From a checkpoint of a small mixture-of-experts model trained on Wikipedia: 14.9M parameters, 458M tokens.
Below are experts of layer 5 (counted from 0) of a mixture-of-experts language model. Rows are named down (a neuron's output weights, with its number) and show model dimensions 0-191. Each number is 128 + 32 x the weight over its row's rms, rounded and kept within 0 to 255. Numbers have three digits each.
Before each expert's rows: a language model's description of what the expert responds to. This comes from a sample of Wikipedia text that the model never trained on.

# expert 3
Description: First pieces of longer words split by the tokenizer, often Latin-style prefixes like re, pre, inter, fl, Pro, as in Reference, interference.
down12:143166094151136116097139162130172152087086076136162153092095165138162174136149132119137111161147091131108146103118225123072128178156074134162171118147073083120100151106128177129077120084095170085139093096068169121138139133122163188169129165181169091126121139133130125128119156147125127114204143110133162129089128114076130074168111194153128170134147133129083128083132142161153121131111138113162135184163161130045146098107129130125128134112143163117076129121142141136148170113167128155138136149128083095172143136183099097120163067132154136138169168216095139152070125191034180107
down13:101141102155097121180143123119117153103093155058113140137120136151127139152084130142143185176168044141067103160158109165156077144128126064126151064148145131144156099106101095127154117103178119151153102128139151146105092132138109113106164172145146100090058131155156138129073169116098126088132187129102163115139063028115187160135138119123106106107135160088110110162059159171114152139118118110116057153149162088129178155085176146158150114151121139107145164173121063120095130104170154147155081132200128112158127165120190086145141141115195122093143124158105161173126070082091172104
down14:095199108065151087139164103148104089162169101137184139133143077093144112093138067041130143102097099109179148050182152147108125171157083149100153126082139122139100172139099146122180157055173098106117112123128112113130125042118153097127098130099135154117153136169153163165127119138112127154190117138164150155200163131150129132127111129093161133185134107080098144100134083111151105088101119149125126133107154165136070099136127188141133169162095128170129111099115121100148147237128166100126167136099108162105184190137176085138117181162120124185101129136093173153113152144090122133
down15:185164110109173144088063132137135074124167164094140180160078169110146023116159158133061222166195087099150158134115130160126120154092154124139084126118142132143151155096170137155147120147121121097102118105141126160133184121122094064137161146104164154098178156131176132086127086138132115150139083145121166084189161168128133161181189084156157113148119184132175201128081116122152117176087131139162157103205141151148128127102109151095138129131094111165095166121110135106139155140126142142117109164112073171157143090091143181136131146172072163149170154144085152082136096103142129115
down16:120154133154143137091136123113141129124116151107111142200129115118136090094145188110177155144165078139080132111181151158079119162128112073083130141096075159142050098144159134132214123112145095165200146144157146114132115161114091134186126171124101158051137157119133129095097176138188130109158141152112154062084157137184174141151082114127120107169087172104099085135133110148160116126131118124137145100147140138095166141107095144150188123095140164142165120137154084119121067124131102123065116108129199131051167118151155127096063110164166172130123103176113093108228159093093111091
down17:139152087078141079176062146122136130166065174083122150127141204108148123108090141189150160103099116129123121158141146117141082182127148123133138151182134156087106103115141116112222166175083131122069140130124113135106093101165157161131127153152168135161158160159148146153187103163186088150158106115096151172170137150098125138140093094098156116197158125157164103138113143200153072113100112081154108131100122111150129083141113134169082103147104121099079105081137143152071155124096144126124147106193192122119164126115197125125124195134138182184114094116121068119131116098209142090
down18:149152123103110147096168167032124127108118079124135084142160127134112115090144154149132086124097130101159121122123154105171055174075142172166143135105134170059159113146158126167067138180094115183165079128118102120152124121080169126112099147123113159135156152097102148090194137115162069048181127139102083101123117126157117149068114143138167159131113173144106202040170131120136159153143161112112172096135124119146190098093122101085151122177118130127132156167186140114138088124125184140117108112139142133100110071147185103135138148149108090138047198154128194140128158113156113171
down19:180067148142102131135125151129124106082103126181165137113068174108127131140168154120123155136123158128151142135118153138126186154216136142080165167098128140130065048122149092176089125113114110089165143143081115106096073148174114158151112153150255125102109162113093128096155162135106198119155147170139119116097175119182136133163143120093136095125132125084139136096129138100160135127081121067095089105112150106151119146133130153104121141109067083118113100120156159135140103161092161025139148111143161135196092056175085152138104151143120114136141150157161110087128138128163199097
down20:121145091122126162146144148142116153146053095090123094102127152143117124166116106123129147104149081134137132124087125109148097109092176118096152125133084156095125124157209146124194098150043140064126182147093206171130140104087158147165154105177135096091157171182147116095107102113044098202112153062133125119155138153107115145105094076133130119144103124058143089208130142113149116082088147105164096181120182094080081141107085191169158145117158101131124162124172102123106158126099138176136176102127095112161130125156083175126101162197098131146134089164153137147121107128108170092
down21:122135158135138117167073190134143144096050192102075203140156169072108184144138140155156119121073163100139110135179114111097195119097120153119094088060126066122161126146154155123159096046133120146187115142149138116124148153143188157143137170136107131128129083112138132110158115150146123125079110138162150124199153155148133133184143152186172143104129133127092143104164105151161125117159116112160155147108180118132127143120178134107147084120124211092087113131149169120144113180178057135115143164124131121134177130167114147184150208107144141130120199121101178087078116124144061098
down22:148120161130117142115138077077105111145106084144090124095161126101112147070168123116101101101118141137159101153134109050120166135103133114170157173146133162125149099111119148165151152088069121117156162165074100119104130255126129155184117092127114110052124144140070079080132137190144182188066063154104091081089143149093091131139150151125068047141161101109093130146176128152116136140125130113093114140074135130165178108154101164118113168141099150121113080075152083161168124100163107102098137116120148127092151160193124193065128161129131148130097141148155084151081126131142126142
down23:165136123165098091122148079134175116139092172159123150152119137153109050173087123136136130108087103059101134139136148094175162150143149172155100152122107107109128140113161118103149170195152179102162152055127098127125126177092102076103147079124119124133126111138145165115151152080171200115108154145118119141116128138077120071144096135102137145112119155170183084145107173126141076149119114160121129095093098086171172162119136081117150085133085140175108174145153130103078179073154190170168123124162113121125164087092170121190136071130165100189105109111054074124104129073185152187
down24:090174142083156137114140143129133103117094110076076145142137104163160150072186099127186103095137113164123110132149104099197157137153128177150158151104194097118108197137063199120110140180162189094152125115121104102151135138130129137082126109155116135158093141159155148134105125111147105131077141096139115194099114111115128130064096056145122097121078111160132095126091052149217098050104129118104170087182175089118109146129117102162133137101076101138130092140161172085151127133144126153121108163106163120051148032114071114119126146138147090144156082136146146126151109143101090087
down25:162103131078187181131113159136104092133156145130075183118142141133117123138101173103117159132064095084112213086123130122086106172116136107068132157104148104213110124093111136126109185111126060113177069160152132180144147143115169147127122105124089127109139059141122127211090106131086087148133114120145104171066199155162096121146154138184117134168084098148165096140140118130121101130084117147123167126142110133136100098105163133118100118160178106176126105118135163168206155130127181154114062122100164120169040146137120107143124175117170075101164120132108155114092142118054111133
down26:148198081133116145140141100152085134159136097146189086106164155203091141144156117132149118060088109161148040119135135083131091141151155117119129118138145142107078122137137125107125120124193099155111086155203107137132095133185106143123043136145110175138144212194151183134098146195095161148096147133152101149161104062070120168176168094204102138139091146114139128133107124110118113157162103096128132084167153140149142087122113103101091151162182137112121146109087100092142103140157146127152126169170112155085089095094133076166077165100126078116113134084106071126092094121119133082
down27:108159093141106125157142099153118173146136159150101156187132081099165092137131126118139145137143193117053120152124180125114062105129117141061144157131085151126166170174144094126148154096075126106143107187113141205096047095103107197070084130157083148138149116076104096178137092133136130122098151086128124125114142154069074112166085116143153137139117193091095088202146168142145115118091160073136128117157119182171177124116144126170138157145081156163153118124062145141127117185114122124097060150149128145148120107142138085104107100150102109078135072137177175138149140125180138197
down28:082103187149129095171147123137139141131108143130131056104076103061064161138146125092102128120166111115113164068121157077101145118168096126125110113104117140128178157107152121124124146102118161117126145145140170085131108093162074177142130114092118116175127136126081103106122046080119169126071121076148135087057087139095128108114142137097013134069175167135117208139139158154075144102120155101121137087146130161083149180103167145122124098151142126185125100066094153165111115190143144143117093152124169109112162134169127051122191156105135103108126186083119109156067156123128112138
down29:143052185117095132155152107115097129178107133103139129138118173115118106076111087142203200143148126144099101177084119108126090109095101136130142137098116145122118088126050135113103128153112173172133120080148081108160134101171156125098133119141089104145049127179078146200130125115172132088137172142113211178173123097098114129121157165097182089091088172090107124126154141148166098101164110110119105091106085138136154140145088142199135149093095129193055125112105131174126179153085071137154125125146126148119153102185130116128117140162149163131160113125109154098105174082092174042
down30:152134096124162078113114089122162110138061089089131118107059163175131117103125135108088079135115172147109173093152110143121115125196191149201151193076127130114185140168185149098130121167103166159182126167165152082131101214128163134130090122156154142147163135153103143173139148126166143141124137132103193129167133127134167141112133129103142082150092126103162126169096093200146136143175121166161102115093074125166121116120094119127050112101098071162151192120142144137145157102092122169152056157109084164099114069146145152136058131121117121155094126129178126176154102096093112081
down31:117149072187116103128120146135114130091148174075165137122134061046151119118147159104096097125165164137116087143152126130110104143139081120104095143147107172099172041127148086159117083164121066072122188135121188076063156136094099181117132147128145117120103144080104138061171142105119152108107144106202170179149091110088095135147124134117092137143073113130109128116139181099114127146163102096175134106114127113128126098196154103138138115088145156114077090132150114077117056139143100111076103135079088118191060124145102064139203093103080153122158139113125082129132114128155120169
down32:118056079152104153141149124129154141145113112111129172116140174117139157101121118116077032160130183143149090101121156100113083128163071147137139204146116082140117111108116120185138174163172062115111141119057182107146114190142154160128179186148174113098137136047127128170152131136150116081098121128147163095149162138163139085145149165185141103134134144127125092135136097125111078114108186133109138115165131165138062096119139089076163126161068127142132088099215099167101163080153097091137076136143137117112072127143162122088171150131087161094120151130116190134197119127083128118
down33:151161207105143148143100157104146116145108098142085142114126170189117088135140114112112082152173144094122098079145163115108108178121163147108141198195111138086181143093165110171128098132070144101133157091222080109157107123149167075078104137127149135190126170148153149111118147038184148104088112108097089136099117107125158159093131101162134127128167136134151115102124158108105196175145124105120154146138165158180200192164150126167106140102141094168153157150088121105140084025133124104168130083142124112179089092185150106164138135115130134132139118107160113119088118124134071096
down34:147159139132090129152105170131097125099135109180130127109152154158124192149130182107170177088158149143202112152116103198087122086112155100067120128135167118101121175103092127110154109109103124140215196103138122129100115127098108152111152176055199130118114107138156138146158146132092135123182101116127148104139079141178154104131117142223105123145077149097185106110123119088119111122113124161116167134163095100152124088120123106090113184143132133088116143106109137067149163113112098183137074082103127160116177167082169133112199075110169132147116186150175111207131144091179112068
down35:175127161091148119142092134151139152141161087135116163120111088097103054113103141121190104128131104190111123134140101128151163151176098087114178153114093089107189123166121079138092116109163118106060117058094127085120120171153082071065150146107154091143166073114151154085148146113105062077117112102127059160155060112152130113095133060135141095131147080149123087131141057097110167110127183103125136148111188195207135130113100097153165084165157111171100115143123106154126132084167210139104153140151123142142075145124146143142113125098127120147180129054136154125095132117127170144
down36:153102086158176106180135124091112092184094143112108112123047160098055123174084120139064083136136109125105150141093132123119137171166096209159147116107137166078079138076174183123089151113075129089097103145118146069146136138134155185167086073214101122122157129092109109125128163133127124069111145149109122118144155147108054073119108034107145134115094106162146101112125136202133148143174129147134078126128111113156134163170093129125140165147116164085160112166121120114167177133139132152076161108106135113114092160114140145176146140121132187176186153137140144126153173181125171157
down37:140029098144105168098232118137122142130139131164141121145111114120106126193073088123085150087042117133122097148165065152120183171143090073102119158114150194104100142201195145176137130125146134153155166144125100092168153105162138157183137195131101156178063126110169132087093169135169087109175153163120183105137100144104139128091113126155134093103082166078062128133168128119124138145175152127136109108100144174119107130103098131160162164115176103133119144153169152132146106069140181145121116095110127092120097151137125173150123105103157150095141109165183119096110119189141129150
down38:178098133127173163179149099109103099118186087063129079112057121124127119139174169067122158158106120131178161167160125138075170139164059108073157152172141122158079086106104139148103140166137100141105154135156131110121132096157143111126129173096142114152064079131126102100145100141102153058196156075209139170091215092120132108138145163169110110184167130157162119073119098126123153153126152119134185148124136109122097127123138139095131101116142139081104143121101171135098165132199134143117106179118126098122078122168186097125088162050092148172136122087138090097121150113152179157
down39:110092137096110166141190101056109137139143098153152149102101049139142096129145129150091131138056153134119096113168151142130110146152136119141164100143118118147148129139149121081116093131151066114107151107128116118118150067131125150091119145097140161132065129076102149060157145157104157137089119093136107131125148177140150158161218108121133130114160095100085147072143108129133172170132161084092132133113173144054080115146079198110181096077139144176104034152152167173110093133093167125178172080132087094158161128078122142162099072114104114107090157089072113161181196135095140127
down40:174134148080096160197102120156152163103118110169169173114120177122100108158148147105164161159130082084172096181106122166175147093154070130035118111134174105135095103044127094101114151119167113136103146069114097083161105135171155122114106133117120072116145145091172115200161147089051096115112191142116115116132096174116154151111117166110157143174101084137163099137138147139155188155145102089152116102195073113139181100146136142085095136132164113147159138128104110120149147066148141174049131126131089087076173130108161180121128116177071115162137124145118165135138110098121098109
down41:118157101144160143177117106172128123077092203159154121119128106125158097125111064126148124163092133125095100174115187095094120123103110222080114072127142084088083106131142133083125159173067067187124141158073109165055121124148136193193131140173133136164122125186137122099150111108117191136157106127114133137119170107145097141127138107133072123108123150144152152057144150094163084177084109134146132158166136061118156134153156123047138126102115117088134147164112132151082110117128095082149165153131132110133101062112073105082138120207169116083139138168116104155076142114094163128
down42:107162147115158120145109163097137149151165102131127128123162146149165088112109113084097161136176079175170121081117132100142092120077157107195141105086193106189126094124125095136157143141148114151142138128050063097099071136124110182120116102102101055120081155155130156135149126082119171128085148161127097176109103117138113126104066128127135173114086126184154104101145126163079115145165114130102162157155118065052138111128122174195188082074110083135174152156099153182179152110117126110105159125117107141096105066183106083090195137145097124164133130118038111101123120105086106127
down43:131147151129136092049115158092109048130114161136063071118171105167188106148118126137130152105149153143103101095150125112164078087149134092060140074115102115082125189126146093150172158077115149124075192086159133146101090137121160136160141156124122079120132129122153210159101091116116173166090109132129149064135127167120084107125146132098094112207172180154155095114088122123043125093159140112098105141145119148159117116161144115123176194102109147124138100149124178097185127193168084161084118162116099094075130121124148163131113153163133167097154131112121143117176136176185174136
down44:125139079115152169138078178099142204131143141209079101136095129145059120149136078155144121106179132087124120068148170139146155097113070124140126108126115164138145102204144129153194144123147122112109105129189101100155120109075117133099092134107082120140119166114102106133107060161139143091165082091132142141136100136075129089104082166127178130191150110103134140142101118090055102156121135067122084184120140141107150175137127104174174070177180179139091168120153104118136123152086148081142091076134126116199174142103193149152142153148135144040147170145106142119135122105131106160
down45:073122117152072063154123130137171068160070121128122153157154118079151126107180097082158151192106138071168128180096148133120107168135106113142165070176085133165124104134095100179130079133141109128124163099149125115130132132121142076073101100143128111130155113129102139176115085088142164120124074118130129107194087108145176119130125190187110115101138129096162146143153152100176131145133083104132123067109183097111109140169148112153133109158070213084193138180126125137089092171101108149109122155195176059112118113124144134190120139144113115160098184106116153092114129159117038091
down46:148115083166138137133082136128091099140164171102030103167114131123157164160129142142158102165128094118104096175121135128163145154083163131151202089135151166105115131142124146142141133094165117109120120171130108092125100136078126150062148151124203073146123103100064140128188171122145150123104206156140130101137104130149114066163116124097134135164139072166146102082187144142184143112145208092151135128135086145090063111085131121123099045111091118078129115070108144119139123197191143126067092091189115103145120135141089179138118182159157151146132109097161163193125140139132135156
down47:112128118165178153116129109086135085141135110148145133123120124123120152159125099154107137090092166115125076121141178126183081119091134161121163104070106149118120176143132059059051070117118132159184144100095131103105128120117090126102126114114113126073117136135136148130147160109168111116109153128074069069105095231075089106148153166128065182116110076142211111153108115146120132136143171096137147142084114111195167099137150126045105075126081117107145125153146138129200098158176153078080129099151125130096112146154145164179096116193125109104158157115111082121177100193139100139
down48:152076148170113151158125108102132116140161082135170163120085105072175103156125082100174149103152136116146139173133131130112126195097109085105130111112070081114125061136162140141063133154092158082136135102166175134206104097134121175133099117125135158130136204142139166129120131114134113135153116102198109152166127120140163063063078100094124079122086113107111128140149125115191139161121133105154129127083107170140104110101192176119159107169048118090134133104094161068090100176130149109131165161215211136115142165197114167168131090113167135098143143130107155150085080131151149125
down49:092094172115041122077138140095115132097116134151108147126127126146123122107144092110101157109140203134148173094117104111112126146129104171134143137122143069119128171104145129140126126135099121111139199128148107089152174132129164119061118135146177091053187074152127080135092172087071173081109099143125153173088076151118150117133124143178077147131107148085097117139117142116120126154105107109027111090081074162137151146117097051076110192112141159098097159139161144143140111188109170162105135180099126150109171180104112167122132099118094091210150131098113134113108107115031125090
down50:170134162137122114113172142138156106105113148093130147108145112151098118100097183112122105147115145171088124145096128185154194188093089073161127096172166095121096111170103055143100130100126144151132175158101103135097174174117171124113124137106156149149143073067150141162093121100110211108123105087116144094139122166123083146112119142153134111146170151113169083146149157082090139143117085088142130157145114151105107072167087187095190122142126095171148111131086145085145192112048167055142124142167082089130107211190085164151118129096114159138181161110117158137196088096109127100
down51:105135164120109116113149160099116134191136095143141161130081107101130150101138082181114151115177048085176159110127128155085146105144159125121089149101060072130105111158111131111170175139198098160141128130152128103169127122126140109068121081140143188110166151117176185174137107112184131123152064149130107121154131118125096125086168123078153177129145134113157084077097174151126121088097079132142123125148132163084163120163137103119139132126175159073043177063079145161110153128196182115106167134087081137126154094181084145161099051124158113131158126171106094106140120117073074150
down52:149112154146168143139206072187105155110124116135161120111080136125034179149081149140121111102127087131088130137127177141126115117131151160109125118086121099113133128143116142075113152096120139180105108093128158108150188154109154150180098204188099182090102122143155090048118147156128167189143150174084138099151176192162165141133084123167095151125132110113106078148093195113127089091146092128165122185090139117125118085131100177134123073118162171175130214159088170128129149108113152143145145136091119098192135117131123140123095086095136115073149161133041145148110114098150098145
down53:117156075133105138144194129142127161107130094203157123124166129135115148050132142157100121116124151169153151130111158137158120094161114143078154095131141041172104135143118033173143135191081115088090086142120129127063166132154118147071063103147098138080096150130145119133175126157157176151131183201112185113107120115154177189173141073132148087114156125114113159177130163112091122085126087140159173151144100141117119123057121124168142081187116131136123134137127111165047104087120101152177146161109114167164125170118104133140092125155153136150073149083173144131133112173069112118
down54:128093154125120160138120110093095159186091111177133073102086133121109204108099128170170179141141163142133157111080166140181166120068149125086153095145161143157046132108124102129109169165175168144132111130158090127107103087106124158138114112093133125189199139156113160125090115132150153160147149112135103124158090113167149105151068156175125198126136119139135151132111062185158168151204098147131097107152142126123099128184097124168212142130123165159097172160142120175107057146135157127112143122119122112105106095116163137101187138193168093181170156083147189185109150172153130115
down55:180122144121133118172185130075091079121088102091132110133166154120103164165084091130161152145161117175081148129167103120134169132200131095084110147153119075057150099128162134141131101041132195097137131134139144119124088139108151136135151127079145155112111141116114127156132193134096125092090052135179141065108087100128178151183102123106110134170134103157162108103144121132167113173090128136147084150078104085107093092091120155120140125162133093092163136153097087079121110112060136082099104144137135153110121090198174159151128134119135186202141192134148081116124165153190052124
down56:168131128117158123062162139131172099161154107158122134159092081108081109135176208104121147129122136074127073162151134106080193099112149142092211123130170166123131073136104166099113090064045080119059112117087140106101075167172097119138136078132102109184125163162131131085128135106098129137187078129158139141139126148156205173189121094108126135106112183108124144114137163135141148209185095185132138080132101128129091127148136124148095110106128130108108093142101134121120171115104122110107120125172157127160112137047131080156186106166135165145125117145102116142086068137132105067
down57:164187159155131071154095173118082198092100123091117122133123104127149097071159165087165154127180120111158127117100104144149141166220140114171139114102097117129149168170204186119179132129174122092082149170149100137128085119117153175143147125143136106158134176135169156136089130136141117074135139130127147151140110129106096206099129089087114113150134137151096163127087116157143144157150102128110155093144185140112139045146144142118136115121153135208065164043167084098096075086146060086112143112109139099128141123161144106151073171124111156147088137103105139082085115102142205087
down58:096162092113182079227126163167154125109137148190142155151117166122134187144133121100131128167148092104117143126134084133099194137147132145143076136165136152124099105082104112138123173139128153082200100091133197145153086125143167129144132103112101136164139068130102146127108114124137208075128162142112176080125152220136143108069118084174134121162124189143139095154174125059146088123126092159091137169138133150102163067149208121125132059100094178185097125085118132076148172110093074118134143111066134100104152119139123121109123158113139106131108164122131112147115136115157136202
down59:118095174116145113119163093132122062109100138138113102126132140108117119139135104152133168167111176217148163171122108157097139145113164135120172123097121125144145099154070147164121183113129151177144101154109102142114115149106118078086161160107104156106099149124121140154134124146128222073147116140183156173138123150085125089109155113114103138096077118144104173125142086069180127103136117114141158044132089146142139109098113193181181113118102198070146113084143110061117138182135083180106182095141159123111158230095108096145120151066101167109109101124073123084096120115066187141
down60:174073157144185149141125144151134183156136129117105094117169094083122149078068141134151141197111145142066184127143081148172164105130137110154154125176129106150104104100110096099136141133094158172151100166112057067228112109105120145133192164115115104193128155113155145117187080158145149152137114121109103165158143172139124112154168157067149144158127170153126130080146158111135056110188112112147149138117174155155118138134126154135134161136085137152107143134079193051123151146130088100148135157087137179124191170111147136159134138185161127135198091148106158177061146135165111132
down61:222167099105155104105140131138151136183131102101093131118091109089188103094160109166191153112134143104201145094162158147156174134090096152131131052131154125111151136147108137133112108129143096081105125174102155088108119157111118155053090127125115084117169128172109109158147127196113125104114078101097176141181139141076085167134112093163155127080072132087140184114110108200153133117114092079140083074105155088121167115144186090166156125106135129125115132153115100136161160129157125120067130132116149181120132178135117182037144105141126129078053145118134086083164161124170166116
down62:137114088107171121151183173133154101129134120185085109113154102127095100144133137166119138140171114166089154127090137152100090122173068085087094199166111186098151099131100044115133156135132172135100205140106099126155146084166197050135101149111140117164093114255161132170107088125135109103104113102154127108145113158107118131082174097121096129152134123094157111138127115114126097138123103173117105159087176145179161107140113176149104165149103164116100129125109086147171091177151105138162128103067124093140185142128110137085084146086174122082152104069111163132120149116146086057
down63:130093184161176154125120154091123123129109156136095089093172162101114135118097138157043149131174141156146107149138184154159122107111108132066134150175090116114123152159089119111100046095072156139145199193112165176178112153141130140103129181133139099030100186094096142123134115143170096133074129129095102098133173095065175180160150052163111167105172142163116169085148162092137154114101108132173131147142191147111123127139130150198094122161163153152087100151148150082166121076154118087105102101104117122177094146104151125147150089136089143154128120092148127192127116103097148145
down64:173143094102153120159156153118129082090130132145161138149082149064163067090173147166151166141177159082188146125113157106090089090174131107140166097134159143113160112155177152219129101127132127110143151115091122115118074110163140150176133057161172151104094178107105139113082181121108173133174148122118090067154106113110071102081143120121143182152128140058104193112118140118162077204164147132117143084127060121100110120122165101066097132162173122152147121191130141174120153148139159118166110122165070139077155106121135129115102104120134157109120138168161118051109162115176111161
down65:143085058113170111101043155139123127129089090186109169103125191200095112155129135126160161149109091150133116137116093136113114121112154107150130107091107132098136097139170197135084121116111126127089170174143123118146089157090142162132097198098205129085109161131086129150151079114095179158112146103149128185154088111108085125152169127139107089157098139126122119143155017132137118148150116110082164098148102152103019136196114143166101115172044126204109136153149173118138090126083136107131090189123150112141081081128107174144137152106103098118123114125150136121135130094104108155
down66:119118128119103139090161116123073116133139179182148097088180153137136157097089119138099119158129181112082163111129139098151130104115134125168108148112164086089129198092159141093081106151093076149153121153116149166096177110139128130211128143112126118105061138092066124156133163118190185134077097157102132158093113117166133107152192127112164118130169113067108093147117138071138107152101064136131057059107128200118132094127094135121108125134145094099081165082128156132110078093187114107198135110090084093144129116157092104192135099138199161162101138148156172147090169152149142187
down67:144096102150124097135173150144085070147119171135102155164105119163151158141168091134079127143085119094134155134146164096151116163091190184078045109169083159088109100069161127102167122114112103083109124132072115117177111077131131136089106103103097026159077153209122118106181151161110105130130157107169099155084097138121200133120135122065158116205100144112126132115121153100121101150128126147157150141133119140160166135131144141161126101158081156144095144099106150142149139125158126060126165070115101154152137041094126078124122166178149176149098130148115061116111120097135077071
down68:092175064155123062109146182094117166092121158066113169176177102198128158125099066099158103134141114118108150165134058139145079125144101156164148169100154087137118185166042137167169069121098149150091151130167180098156148129082128134096114131144106112165125141145155112106083125166129130136113151220154121078125071115113121072155121158200170163155131140090101153179115184081172142116114129106085153117120147091089143128106124095148120152109196072134176078124187085114118126145122123182135108088110114114112172125118088144143090125146114166155131107097123100084154122118140167139
down69:084135117094131145079081113122178127128172143138116108119105141146151112179076085086148181115158102182098120105165118115168105099104127187111125126166181105136174085095092209104137122171214158159122169180172161137134098128117140081157110164098110149075186132159121151114143081157137201179101175135105115124116119123074137114141086077171134128138161121118086117133118102161089120132110127130099179175121110164155182078193093139176149102105112167149115148147097100166105161121051170120121103132144175134066148145129159172123160078119059166102098143156090107090144112172151162114
down70:120082185086128098108075181096139172162125081174112114154119131151102057125101064160080121176166112128135124150103119135161124151154091096151119118140137127157131201163100119169072124167115134123225130117080101208113119080142122158128167127091131154095160139077139129107111153146127086119113098138170142143143096145151170141149153117178107095067159171133156154120138132098140116170206181140105175151127104112151157164084096118099187121134115187080096121125112114166115117140137079161115101161141105210099101144130070095112073111149165121143109154138190154177121077125124143201
down71:129138172111058144113144123154114117128058145119188213128129130143121161079133141126133184145131108148126122094176112146105192110075068172133149084153121047074075133178122144088151118126165108155117163138185179136053170140123182151097092116082143126160130119153085112119168107150136115126136110137184101119111135149079152155101128105060135178126107165103170110150145176142166149129122056034147084101107130084134121120150155159141118083128103102166161135147085118088116094155119149108136119171111178107120187137112127129086141129126187097144095184116105152093102145057117078109
down72:128162153154053187166144170155146160164114145011144094127129126143139122102097098102135137133137103114178168142101119114098119118142141113107136107139112127129133117077119211087182113147114094098115130135094108095119175152087154144062149168120171139102142092127109067143140133154086120102132081105075170154142170122116083147181134101130154156159137063153129138105111120098153079158131173150155080089177130126147112176122101157112097127105077066070088147092141131128148148044183135086086164119147130126172132100135103113107202167086101128169165135194153074111174146089152142166
down73:154172103157167169122138128182123116146118157153134093107106078186129123081130128148154041160090120194092113063144093189105112141166111138177071138103212088079138083145199135156145084072150117109123133208143146131134118174131150110102106157132100105144100097089144157186137173165182074184143181128146140096149096181160146087096119104128128127106095118084151146144109138096152102146132142124117122134116181084133070100149125145185135106140174180126113183115147170097115075090145169145138112110135124144131141129086120210095139097112120162134143158078108185103152140169120161128
down74:156109107211151131122082120081134142145094121159108104144122100138117086097116145166203167145105104083137111129142121148148202170128087099138104180168152173161116133076228166144081089076149081098187143114103154108165104092128106132136206092168153122146091152137103156141159153091114135112073116178156118123118097157134111125140113124125101150111180140177125114147145133111086151104172139177157162091166110094087176098092113150165180123120165179149157177128138118119140145116112130120061080147069106144155097133209173127165148129123112097131092098057103170151126101124151089062
down75:117149156106149102123163192097137109158118129136125101159109177176137124119142106110123140175228104152159109127141090124129109110151144113132057151072118121098163120140112120119103156112105181178127154142143163079163148136080092100153129175122120089120058178162149059188115096155085170156097109162179202119159148129139125100077096129065056120120127094092119131121116131208157129115163110128152167146097124069164098155090142106145090123126175083055146050160103130123101047085087116125126126129097113124124146094133165171145143167163105156140163112124095124091111120108132049142
down76:090084083069122100101140138149136100126113130159140092165122148147113185079105152171133037155156128127091128114132128187120144158156117141159105107134125072113166128099136106075119108127133148080163143049154095134140070168107109125119108114132139093132143158180063159100131126110146166184090116183084163069069114207115101118167105079209162140095175163113129136118151116139092167117118139152082128121137092109092101163074154177086091118164164127148141135069172119132131132100190108101107085121129080129163138115093132140185143139190137154094089146126155024148138118130110105155
down77:116112130095150114135101184117103146134106089045142042090111082149032196097202113134139105123131113188119122150142125086143150128118066073154151143177109128076124165131152123136130104147153102091139139169162127161182123118125138155117122097184125134110189114091123160135095125088120099151157181143164108179109087114098156167063121117123063052181065122120088120152150139116125085135140145111128106136121087153144091081105118154131089123102116122072145137126134137182089161105122153148208112134149119182179145074121172149111142115162102134109140170131150157095084165096160096067
down78:066072135121157117146128126098144127170127087132148146124119115142099109154114149108104172099139123167143139120140150111167196118178165152119087095169083149135131164078092082147166117106133048167202159090131177123063121098131085122124194097151182136104104122149128136175107198114086111088207084093149144116145170124097118171153095159161091088130152179076145224142160071072123131108091062136151118126107127129146144172092113107130184144150133104120069151120136162126143064141127168153137156073186105142131099136118109119101143128107150073170096128169149145099165071126130134119
down79:136107127099130057068135188161106122166144108169173086107126176151116160143101131170161114145092128171142145077074116101107184126115139142096083128126086163079100120005124145104143027120116125121155156145108125103097134120148133166194092158154101140108104128128132146139166197155140103146126127134106164163209123142155137126149145147110154089158107118187177180131137152160090188193124163142155101108143196057110094128106083116153121105170070110157085146142135123156119193158101141138127147114131169170129161102130129075131092167138119076130159110128112107140103081145099161162
down80:070111063179101148096076101160145115168143127168131116119093098169085134117176136096137167124133082079158133157135128141148071114189117152140147127092122086121113142088133112130141158104148124072103108136125128189154093169187104145128158120147113135134119154123067162163162124138106139147122141108114109146132169065112124134140149123120147175161089150095081104205181164168044047141134134104116106120135122124132146065190133101107160049089113138113164163116124158087094142142176149075108118109128111119112192114224104112139117110117125115201158147149087182109171059170139155084
down81:151129143075189050131118083180159114142113180122075104128132143147084107175164148111104155138150190151092146192155104078133150143155128123072173081114148058123174164151109130098121163126143169128196098152073150097169085101145125081201145145064120180135138065092129118113115098152165144103152150196102121140123101133109097084113144078108064055202121091107102089100118104136112121134128159133095096090100159095093099121170103111135128162160134193158143119144121169147117125161137155166124114127164210119137126149179144156141105127113108120122105107139112127186102121098073095128
down82:166112172079183099092161157134099068063064095101129157166170143123076142141116185115135168067181179152105157170082112112116130080071115099165136168081086139160073122132126110155124134155149103180117135089109142112134102132155132128141112140075080154125152175081138137059151142156075166135137144089131137137136209165117142160111103096093161146127095153162111139163115083135142148151220139132094170117120119126152085131113157125182180154137081134120144216110084079101127121127072076124055097154147070114157136148108132159167159109127118109097121126153153126081137098118095126152
down83:122159085127108166126086117140129103117067114144134157117120123111110143125089096070169188124148101113129159201175113197134088161102155131205119144096131100110158089120166146161098075132103163149108151144158086143205120163119186159086074165132164187135139139121129152104110120101108086117125151107161150163147125156172113130140125113139083118195122166162192188167096134088125093114137142156102133155130100103085175095103074138099128112141142179100182046122063104143118070146089085135093132101151117122111135155149133119167121161049204153186088126093151172142098150096159143129
down84:151077096134179163094155129146127157149117162111111118072101080076117187088129076131158076131138116147059150110141163087124118182110121145148144099080130161134072150150198136099074161117111150111106081116113161112131124101041108085127148097097159102129168098152101105113110168149144131149149095087085153162078158178215111113136119150146132171134105127115077109095089141123097069103084110116146111093177131109125160094169092111137111099144123091185190159085154112070140090141039125084113102099156170144145148051172133084175131118122147124136133146141109131135106176196154123143